Experts of a small language model.
Size: 11 layers, vocabulary 2048.
Experts: 160 squared ReLU neurons an expert, 4 picks a token, a softmax router.
Training: a variant of Adam for the experts, 738M tokens, 8049 steps.
Below are experts of layer 5 (counted from 0) of a mixture-of-experts language model. Rows are named up (a neuron's input weights, with its number) and show model dimensions 96-191. Each number is 500 + 40 x the weight over its row's rms, rounded and kept within 0 to 999. Numbers have three digits each.
Before each expert's rows: "comes after" lists some tokens at least twice as common just before its tokens as in all text. This comes from a sample of Wikipedia text that the model never trained on. Tokens count by the router's weight.

# expert 7
comes after: "\n", ")", " 0", " 1", " —", "%"
up5:505566488532503512522525455479583541568508482555463578559495486519457530568486485564512529508512495441554508495480522499513412468480453512539454496486501531440498552570524456493533533477631531456474448530511454501486541482481529507520555485512563502404459481513575508451455467531507520451
up6:499464446469509442486532545499559507473488429466531597561459593549529521467517470499486447505480500463482514562556491510510442512524477495582567510563454482477551492531503395522527528516464474542581516482519446480605531474584511482510486438435505405471533468498489463482565501468496511553
up7:493579491490527445479476501449499525485484469466505557486597506512490438498486423488525558534460504534514461564595467450578509466468535520522532486525419476455545486526485521428538551526536399517483521474487477433550541500431541462547554482514493463425546523543520605539518517514496486455
up8:445508484417483450486497572473424490487487458474512588445525501465509499502481495455389439509500484456507511496464503449449506552540510476545507566544480411447529517538510521479493554512545510537494468472435495441512571517516458496533611543460480514438449491507541479504493550476547506489
up9:543537516506526539529502470472447546502463493530557446444497464448491489526512569528503516596502557451462450543459526543549501462487555533481459483518452491486439475468451463487464491499469524483570514435428466548590450552496528514410525469501479508518474526530533459473531509579480432485
up10:452528479445547499511474485520425562533421534514454502456540486524491507500481484525495473511418502467493597555546478418597505448454498538545489510501516453491543561608509546458522520414522509426444468443548494489546532541453436511552526458477553509470524559512453469521499537434510517473
up11:551566467531446473562427535488521470472496483569447498498497470426565519524522545523562524503426525498411524486459464531558488483444583553556480394494536462493531535503452510510468469450489467459576487492512496480481506487511548496544496480472553575521456487516512540498394539554514478456
up12:512536561474426432522462531484454573453470487550550453503493429444444530563455455462496552500505474422496550500549577594524489518515587495481542552470549439464444565474553427480530524498487469480481426457471572464487547479530457461446483500469474596502454482451507489503486537451452535548
up13:506554545498518445524516514467578448476446451504518497489492463458481517543507497535513460525519511528434512523525503607547481490484459503585483455508469539467462427486449518443491475602445466547520402476462499504438494483443451420473498534533483550442509520459501510451488468492511516498
up14:520482464481485589491537472476472575459383426491459457464543510500552497476518507506533456540493557456526434489560430459522504475473506592496495535471469517519472507544458478542590501458492561551514590445433499565561482586509566506544429469477478531509494526522521488527544510516491512524
up15:534515465524483473589493431553566536461527487581547489472538553495503414564563502551508495493464565480493463473505496491426430490497485564493567496518482447565494494486495498524506541470528566438550473471507503514508500505515499518479454561432497486417451454501457517529508491506487518499
up16:418524515447575514509546474522444533448503523578502531486437580540508449518462485546528492552457461417527577548540449513548535478456492562540503459529387487538526441471503491504544464532467513514577475540432559523469537473529519509507516503521569501550506494489510562477522523494497511546
up17:448546492525519454509432497436542532576528463508464482543517463496450445533488512452613573505497482505570574527543468444475496580435539464536520544535518482569447502544477478396540525437485506461452482476424505514471538512495537475468504497523492451472542525528548493493517496530520483522
up18:501572526481498528457489556481526489540463541516476545456552451443495477547543526510554573504485465408506517545495527537444535496485499495514450517480542582446563465557433533500504539478495491435493492427485461585477491558487484418388449574518562504463507575527503453432535489556517496418
up19:529485486507541485453534437540471487515442433534461511508483490541462476509574432435461466467503502534471514557477528431550430487481595510489589480472576510495573479479492444533492562487470505550474483464452562473442582561540551512525506441483529461438466498521564481443531476457444515467
up20:559525553473472487531456511453524530444509462531537537510554415475540565493518470495572544475408486534509494462460497505471489513500495428578526464472433468461460482515494503457510536483520511483516386520466550512497547560430484510506452507489501427412459467548533543490523548550483482479
up21:444529481494518523550484479504576536458474474552468494549416499457538483467494443522482513485487556503495463550524447487431522546521591504549482456598513487523498459523452451455559506489449518431460452607477496526507544536468465462516478492538519537460550532525505473481448467546517460509
up22:570546551490500515470480445539482526592498474454465454444492480526444514511502585506420474617476492459541514492486505509606501429535528490460481536508501468587482578549484499564595451482533448453444488460567435524573540516496493450452500516538522480450469495509555450480516509541503529510
up23:477491453447487481512492498534501551494536512503570547515531555531492558515531485553474510597479540514425562539473460464481481422456532503459527531482583447522471492497542474527454495524487464532545524539528504507558502482465504465516526474524476449558516543581530578478447526541497535482
up24:459540483538480437444513478572536533480478542522462499527454528423500438543561517507556563598453493512514520494556486452495547487476524604491476498481495416444540480496578450537482591516497454542518518560481467478551532443510531466479471515396522425503541522528546538551488465526543482554
up25:385494466494435560606495471516557530522507509572544402564505464453555430557490488416537430506489454461509517523484537509514517481468546486537532536516587536499413560497509533512463514437547507565464449468491492548518497555522519578508500526534502516554566474518476543492481456498518485486
up26:538452486464497470447568456495479557533446476512503471534632493384508448562488557542414450483529476553546479447524484502538483567502536438489526462545523478510516513436481507559462424464578510496531487513427544516474493522545599515560554493452519512488541444479511603416509476501456528519
up27:500493470484442556528532469537443507477546514547509462481553492522491532521468477480543516500498512525521546476455468488574396565467514498520514433515516563451455504501436503420493516524561552498492500506506500492446552479595522501541598450492597478507550559525491439408468431493501472538
up28:554489435536505524569484461479504485568511540540411528552411563450550502527522510543500502514488427511450455512557580491503453467461513514511588475536546477531452463480458417498507554523460480503441506561525509509491518497455550467497493506473566459485512526535435545511500402544438461542
up29:528517430453429511479567547416456543456526539470516479394542535496520444487485463478511476557475473500473466448495529470440477478540568554519406543542413521561489532426510531491505511506615513516555437481530516560480461523508527515468488566509494554550531562482483486469509519486452447448
up30:418456402465599413528552544465488524465499476488532553478547492503488537505459524530436426502476535482403475512459534507537429442469538522517492495523465542538478522459527448497489473501507457546532487534454518446516473493506555539408503537525543486466493536530608496438560489519462557502
up31:466470469445498482448473482453513444406513461403583533518503428549490489463451463483482498491529520475432503485512543484485436508512444564487548517499474563461499500504481493490463525487497426540524531469519560519496502569500427463442544520573489488468550497494553492535458570548518529483
up32:496548420486500558557489432590484410417550509509475474464505452497475549485539517528490479491480504492446464529489445470516513494459510470506520416581567474548550481544491492488501555459467487451487512467486472514491462600496551489539463507527566380576490506524511464457475503486469466527
up33:485516469481516499437444541462470454448557422402585538412507461383527518508457595486465506480514459516424508464551460465520521459513477504494538514494464473495484570473508484575528464498487482491530486471489574518533480532423457421514556486463457520473526526507569490517468548498552534486
up34:538492551467471558504517413528494507464435499493551499489474534525478442474522544467419481526502435462484521508463488463534460492444511486511549509474591468506574484521453531550505539438493475575510502410427510531485509456496559506519541554406561394507483544494535508472530497493478555433
up35:433555552497539526500456524511506512522537469473561443504494432521494564501467504424459427552497496472450512506508523482565505511492507460539508503535503480452484541471453462475488508559543408448464500514534465492563474459454454403515534483524467465494505556474517465552488513502369551463
up36:455511566417487526499514524535470488475510529447533448490522495524555566497494541454454507570518512471454469554543447495489471541551531438546468552487521464425497475512517530432498504436501515499523465480492517484475486557546517415514430564491512485494548563410480483465572475480469531457
up37:521500492521448498513513476501451613509513490554534519497490494499498565482505426482534493516509585509507506468455483514565447471461469553517459443542453451490501475493508482482441476456450452544506468533481560485549544527485526524465624524425548480509495545430523531554431511487487444494
up38:528488497395548507469571506551420518486494485479521513463505476512549502506500533486442505535529487420453458547499454520464542530482518474462508532456504472526452492467513482515523492489535481458611459539522548560441472520478565431422451521517517541565461497395502557479589537535438480497

# expert 9
comes after: "\n", "s", ".", "\"", "==", "==="
up5:552486513422506549516517465455505436538535499458546517468478516484477501537489610481527480471482543499507457490549515561532490485483482484537562526561549445562523532533490504528487524519538505480546436498460416515554454487487478474552520501459552486495470518569551404478445534496579493458
up6:618565527410501484533453489494466482483480461476466499489482542514475458428556504596541509504504475497491480542554546523499500486450562539556498472543456509469546551580509459556493532416541495448614512537494538548516460453485482463512523458471498499479478504522523483401564500494502557428
up7:529502506432550574461561522544450489483422423537497543456549519564484509524515508564478473502457492522505507468417503512504494492534508584465586568509542464516491537467461511575457532523509505494482511544541490566517482520490502437540518431505503485524439540430595463476535486499468529438
up8:504467507512580487478456595489479511509492526451582500473562403526425493489521573492539541493503451441513462492402484479563539487461482503453482551484475499519505553527431520558535519513536435503481461488522520487529457445463463475563495475535450440507432540494461504536560453493417490433
up9:578514584537463447491475516542461560527482517500434576551506519519529554529533521446447561514447460558534529478559466410512532462393489462553542484517518510543472528503466560506500562469489498464440440444484586526537553507489487514501514497448576509520489528512521487537470464509536438499
up10:502481513467456552476499477466477468582470538457448557455459450458469448488497547455559483492450547476504554542546479537481509453492477559500536522516566447467569597580423548563478499510428497508515492429541415500534450473444496410531478453411506504501500564512492383493492502492516518558
up11:493509560434464461519504589467497521514495438483505537532540504535435413452500478431467576502464528480428518460520449473510524517481538489517512544561441535444495529538517530556485510465494442504487453485531545530607520482478536471491567539507447498459528471519543514560569480547504540512
up12:490535571496438516463465556505547525487505525520462506540508429548549470537528594510548492477522467542462523612488514522480510433516512552529460538487533536521513456580502552577578557514509463450539526485554476539503519508537508513451561533419504508492524465456522503546541537478533529514
up13:479452551513494482519539437461525428502498546576539550505514360471548433459577488543460480515452511501477514472489458509560447504514518555528497477475505528540506519511507538455459500467480522494427554513435451491561529546481507539559479368429538513475522499574537503482456534512506481527
up14:568511465508494505471487479503541533482541473497449557438538527448495453467565485479454620538502436517555485488541524436487544464499468471500543529482537462563545475496486551558486508513535464506418513530509488448586500454465519512532520484420529356491487516480481505504521508528525487577
up15:498477497406593495495532462520497544490557518481512499516509516516497513558505535491455495599467441495467524508540507583586412582554520477488575451530560521478511516486490458549462515520514460552556480507503521447467449514565586515532476497492548477510462516441518502506534484506587522517
up16:517502498534500473602409496562516514441469534574581472540485459504561515455465531476498552508512553520509505497457452461501473566540573512484512469508541504516563471523442451448565521479495564519522537481478532523484465561595488499446519504514461522532496486481538504548450483574456466551
up17:458542448445509529461576500446507501452502489469494531541514494535494546482507453435435504515487537594518488449475473551447486539541538535547499499541514545365442530507510505492496504520446463459467529491543493438481607564496438493497419512474471534509467574456562429503490458516490528505
up18:557515490492520570428496534535503468509485557453462476486464513471509491522506468470485464531535498537468503474462525445483534519515485452504515468415453431522490472538434454535550527566512405530464462506473502548466552552518484526516592519413462532502455540496464534427441507442546447492
up19:456478521402524517502522520439562480527593539443548485470557538438508463507498550503447384512522546471440525463470453526520448508543600460516498546492498504420490531461518442518522510417576597551514574475560480525477459549471527458487515488516563511479453552501504408471514454519515574564
up20:458528477551470597488481545469573422409524515486366591540543501474554494561473525516526475505480464478501560576528486499479531509488500546532506492444530522443533537540496405516514459507501474504498553549563536523498537442496486523578520509520507492486476532580527491489465509515531524454
up21:492509563463524464625450490551550490508514499432538481525490432598533561522501465434471470573457490573418483538482517568466450559470517519452545563488533565472466512524479461457500484482489541448462485481526527499548462540466476462549482523543506499408548499484465443505513441500500551545
up22:514550496535431540506503495540454524432461474531480508537469472556519468536515492533531468478487460531503500483540571551505486492495507533511566512491483524501540475561477459473462529512465504549589538583487532508428513447559492462427523538453500503446564549566479542467499442469525505480
up23:522567548528512477467521568492498497464444558535526541485420530520557547497475550437549482476493405422500531479501467518481590449503515539552470477489448444464527460490487543531503556489450524491511462514562487530552503505512430544429529519473542502481468521526485462527536464489463419486
up24:509506483430471517536525539561466491463472514518525493507512468542517572442509515493509536547495505473519544518599488435490455485430541562530495519491474529492574516551545506491507523518573494541537515547493475607485466495526492471463583475430509530382484529583476480534522505533504495500
up25:567519598552490421480497592513562500448496503491539556514440561513580569493554519560535468560489520491538491467529519491555481533540521500447483443527486481512542474537494441562414514487500506482592463547507500485535503468522432546461491445515581498494526523515501501520512517442537519538
up26:529541514477517480486500518528496468498456461407527450496462520584478482524533534477456507529535547565452478433457465532431504512508506457476480497515540547498505551481536519419363522498441478490496514533539517497509577488466534460518578434478509513496473490480494523564500536441513439481
up27:501544475452442505504521520611552510483442462536509503531508536508522524470536576539392513603501475498497530543566523557458427495546504448480504492512505534438524524528517481504553514535508472510552467525583478506475463479521501493585487463511506462487571546465570487502512461584450491525
up28:481515494500485435564544493568488526468593492522492543552493499529516527473482459441544530445481457473472473547513442412514394495455468626543523518522548497484392505492439496463497518496522554489501497458472465508549598564521517471562485451531504409517512463446470492488494501492440500530
up29:508490445440512489535475521528480481488424527464442484479484543499528528500507548444401485487503456502522591505475442518471505565491515424538514499566561443474574515499486495521481489513516452523490503481464561481548524494471480552487488532480478523524558485455536530514508426483487443572
up30:584522535524507502542521474514490525527490519546487519532541492503504549614501509486500486505471443439530572520460546489462505464527557550462508510538542488454491523486550522500454548546470478412457529508547503496558497430521528522498555438478581508474521540506461525487572442454487442498
up31:553582492546511476465500507528460523550530492449576422529462550478462490567514517521516471546448542524429530410491578528526478494513486520539484485442522548437482569638504449465506474462567553442513431505524570489527480477467534526440485509549552469449443533480500531467416527523604536469
up32:495487458464526521513534503471552503462507522457482426553517453530471454561549485513442457542467486460533478475450434420465464464505467576543528524451493537469502508450389474535452491564503451519447452480458600452484412459480546496481518465422634449519535474475480438525441457478443532446
up33:548513514518465493564494532430513508498543529489511550560486508501501511513489498485497502522430501501535453481529460519468533560477558488521501500525534472482624561492442443516508506501479490543473498568504449508548477449486508512576486532495509552519504510459543546532498377460465560521
up34:483678502514530488518493469597470515515489567556497525466493482600530552653480548450443444523475453527460464495458432491499476480478506539541598564503475575361479513552516523471507498513532529519580526451491503570521503514455475489423509516482541469503457498509530508500541493488447474497
up35:511470546400477559543520506508474503470488463410500412436506524542492573606564502504520513502456482473487475556457452453591484555425599490531558539469516520484474566492449549502516493480493503464511467505462486473483416414519560469503528522459506492516486541564470461468529454529430499474
up36:438567499541451466512452509536460509457588524513506535531492504455563424454525448479560567529517475480482505556536481468528487474465539463532471505539525533520514493570500494460516530483496457503450521457435473471474569485419540420481516534496508525493500448588490475439496535582569478594
up37:600469466514493543526433510506552524500484491478465456539467562485525613492514487488558578497452518557538529485504487496459489510477570441476537492437494475516513549520480538427518554515456442467521521500516519463513518501547467573481531399511503542454511556507505530522460522495484464551
up38:504479475449504612498573504460500527472545526431517468447559524506487489512503449493402522556524466486402463445486443459507428464544520470499505536513487546529481474473425445560478520558487465549497541528585528473518503455475533440454540477529550517496395507452470541502508460526476528524

# expert 8
comes after: " |", ";", " W", "|", " K", " H"
up47:470496510461564554524540446479480484497513492468456518507434440475486451501492515491460463529457452492413557542557420557559442516552522502535456581555450560495512419518456544504541480529534535532504480481489434515468463564414489533506495505518513461529491561439404454494536462555545496544
up48:536511461548442487521528562538463543515480522600500502545467490504500552497504525493539473489518469529501450517500462535531455519513512481497493501512479578511473522501429491476522549462529609462523451451555516553485550486509513524489490485542530501520463536503506478466466464623452516505
up49:461509506492459527522541480415465501446436498489450537490539505514510448508548447495476463526506552407554456475459499402503484492436443484535446524492489442448577468541515457537396541554497520526499481532483519592503512536445462533540482482504445450500532459558451476506519526484413561491
up50:514548529519487479538457475536545485461516538494477485509535536513462486513504462529430479417490468415514448505488489469505451463533464505405521515447470480531548496540466549543477482519464472558576449502548429509496413533577467481505564482552544468520540504486495488438487505489474533435
up51:563551474417438501523554582474516550485422524503483521509446564465452510490544482469464496477461446534410539491478533459490477518478529505515508443442473491434498477580507440471466502558503424534417474521553570454449473518474480542468497424521448477469483483471478411522475523526450512489
up52:561554459525420499538532564517485525560519508458431435553524447508498523539518463488442517550481442495592567541530488530473494529456544532437499517467519554511433556514511416477485508536414514517486487463521486621533519475427477477469463517506510492556509438463427559511478476585471465421
up53:474530480457482449515557524482389484489516430456435603484490564500494513446519474538384536549523535462555423475519406484498505449467493555521477450481501534515482517517520504513492513471544471488459505502439442458497527535479525491460522459529486560494494496534442545490538509526420433449
up54:460521460492468522504460585435475509490526519451486586543438528512439517432463539458577590495487499516467542554531471507518499478540517518455485475432520526434491503488474518522576451520442450467541506473520439512520479466494516442483511444471463497488502578565605458520510526498521513458
up55:470518443551459487535563482409514458523500536468475557454555527527518434461509510501499515493496467461556509488533515515453472513425466490555474533546456521442457552571452547482550501512470489475525496532563451505562421462480523551459507516528497563490554519595530390541557461556498444474
up56:500537397457494541550502515501485507475488514527461534435436475526503486549517571503409502503505432466451435542513495467556445534503579502486542483459492509584575538445489462518562501557460486488475475498552495530495482589511533499506481389547488528509478562442491546537483510459431468517
up57:501569492518465488441508525487488495497596513509458488441481477486538487548569524449489518545366527506512509535510514502453478491521493477432519491426468488494573460502497528445422546501474505482516489495506484489474449459522429455549416602489543497586491549517463483540499473610521440489
up58:529538521514474469492502511568492558476573494471494569515413507499510597454498480488478548537504502492421520500462507552559488483467431500471498435481488486562531446492503480428547521515477500521414516491565461513457499497517518502491497489514498580539525486460581506509478457503510506533
up59:471526462513539489424487501533494515493514454532575510515459445558488518491488537478501489531524428492476501496517506487447542548476481523557492506576462494551527559554526480476597536535497435472487468454549499540571543510528457438481439542515455509412540435431492508435524498505474493495
up60:505516526558525442523482504435500455516421478486492518508516553484520580489496532477504508581520392482536540438497501461510461485439557502503559485477544482498489552542543473510432510554511501452491512464465437546470488479459528501578447544503486501506460522477476455593452538593428504458
up61:523489471471395584483512525490530478544589521532486505583495516494526485521489473492484472517464454476561499466518454483505510516470458500607533494434456520522522494463516501474549471537434523561541468499456502525485464431491442547507447534521574568547467517520514469480460563554613507466
up62:528491511498543523540532489462475470465471429488517453505494511497495498525530564536512546508460443479520471494490465522466504477528524501461487559558525411475462507561469528457453477498577513443462511528541502450487412499460422462580488491510542513469522591452507428525443475514467498565
up63:496558550509526498412490539492465534443527504466496470617512496555510551566504487421447433476515457508483508467460512436422470545488494480482560538513518405466538508475495461542547508482506517532513489505540488483429533495529513503421568495501467495493453468484503570527545347439461464484
up64:542523460482451467470503517446531503501513508486523510493550530492485545601504527490480495440497479533517480450459481486461387571529494530547520468479510506498535480527528409514562482459443455493511518488452559520497503484552494588558481454444489489496520513519445512462403475563423510502
up65:499540478497450458517535480467459432447493519568483493512388550488545477500490429517518517436480419482475554513533510436415505483511512563512472474480565540559466438513474518475486525481534495548472526507568459508529506441501498465497501470513573535519450509493409487525448466545478486551
up66:425453578497502520476417475473453513463439495562484470545446469511483515488516565538442509559466472440530495447480497501520466463541485525416529485517542443453532541572552539509406473502442580513508520436562484505464481536565526479474539535465517445530495453486495492457571544504464498429
up67:505538445482472528488435505471442456555439522516498497569545595516467504505451520498473536493471524573524481514490559544478477556501454542508478532442502441499519512498464422479486536569492531503537492502421493549577590435473437530555515547443530568506487483509491420473503429561524465463
up68:487489481520450503491517510546521533530522488484504475476579462444555538562461532525462515484544470455526461510502482506485446460458464581463426428460485544416464550499484463545566512574507443472431504476503546588460495566575448461475440439459404493453567501556488516494503466486487483516
up69:459524583443499515444505545448470468458432545616528485535448462515523523496530430517507505440509507436581573445506496516468474520500486536502523510547542484533553514459509483541452545484471531524530430475545480550553452525504527490517536595516468535438515457544560491477478494443552533528
up70:532492445511455535539497518484492449475493508448479474431441544498486477475494450504486484562534538449536519489524453510549465476495564544521452446515528495516517558524473501487431473565517531535507507464566480480441491530507557431534456509518537489519481512392468507464500535637511428480
up71:500483515503405470487543611508429489504552505517566497433497541507484426466458467412484436485463449448431513600537493531599516531544531521556451499467498535427518489471523542540558523554499575437486524546458511484528509464536519440482419522515521533479458501497486434489563513509441505469
up72:464521473543481571528482532516581487523475568464476432463531606472441488510537529472456586488477506556527504458460489511462541481432592625410442545470511463467511504526525519497486457522480564521501539498527452553576499440476450487438487510480572534494484451500508544519542510480469507481
up73:448504480380508496500521509535484495593534534438489585449442553511555541529493468527550506594470453482468520593548494502550504448561505537417555494514484594492483505506480524474564472512487519581522506463473535534507543478471452463434525533485569563545518474477502465563453497501561489512
up74:471511502645462543454440474537490470546508530550550542499489514485558419448529494465585496511533541492539509471517557497483464480497454467520520470514491488470531463470448430473545551470562561545539510441462479514446495488412532503435549540537524465456491500504517436513481485557522461484
up75:496561514477596541520514524553459537525408528457479518530469478481460488495503531466459510514532469452549495485454443558598536498571525478491543513580484482484503456519497497487479515441540532469483516517489498449493560518553499449571465513491480511437498454418469479586503470557496475424
up76:497493494524483532461540598537487512440496506467567446510535583532505485527496395484489530480504522502512513515494516524451481422528495546512581483494576458424562502466470444522549537461542484486453516508391512521529550557474458502525484545512417495483478479518513477586480484547509489489
up77:472532537476553497510520525484473521513517431470527504542566537487519560513489443497494462538480411471461491500502420562482500564484482548515485504528493462521465520467407433493542533477553498492438485481372514535487486455592510546487536541538508500465489545544524524548487457580477550504
up78:476494478437498521483556583484470427566443538514508525483509481443510518552534543473515497493471435515491569472526512423531532491446528545534542530527504487500492506454474494527580502582492523496516464540470473507509522474486462500514477366432515513563487497558521543482476466468529525500
up79:446512558493506506508539580569444484451568512521487517481504420517479511490529551540449457498492553473476484511448462546481454482483470486520547504536504490495452556439473543539462518493465514489473468515482504518491563610446484532530515468421445485554440461462466508495488510529397521435
up80:406495477462556485521553443511516475473547531545581575465538420490501513476584523507495482496444457465440474512507423503561456515469463436464474522511548560504501458435515434459443498499462591539431462472486525582501552419593493563483558544482529527529522467505566531544511444478436531517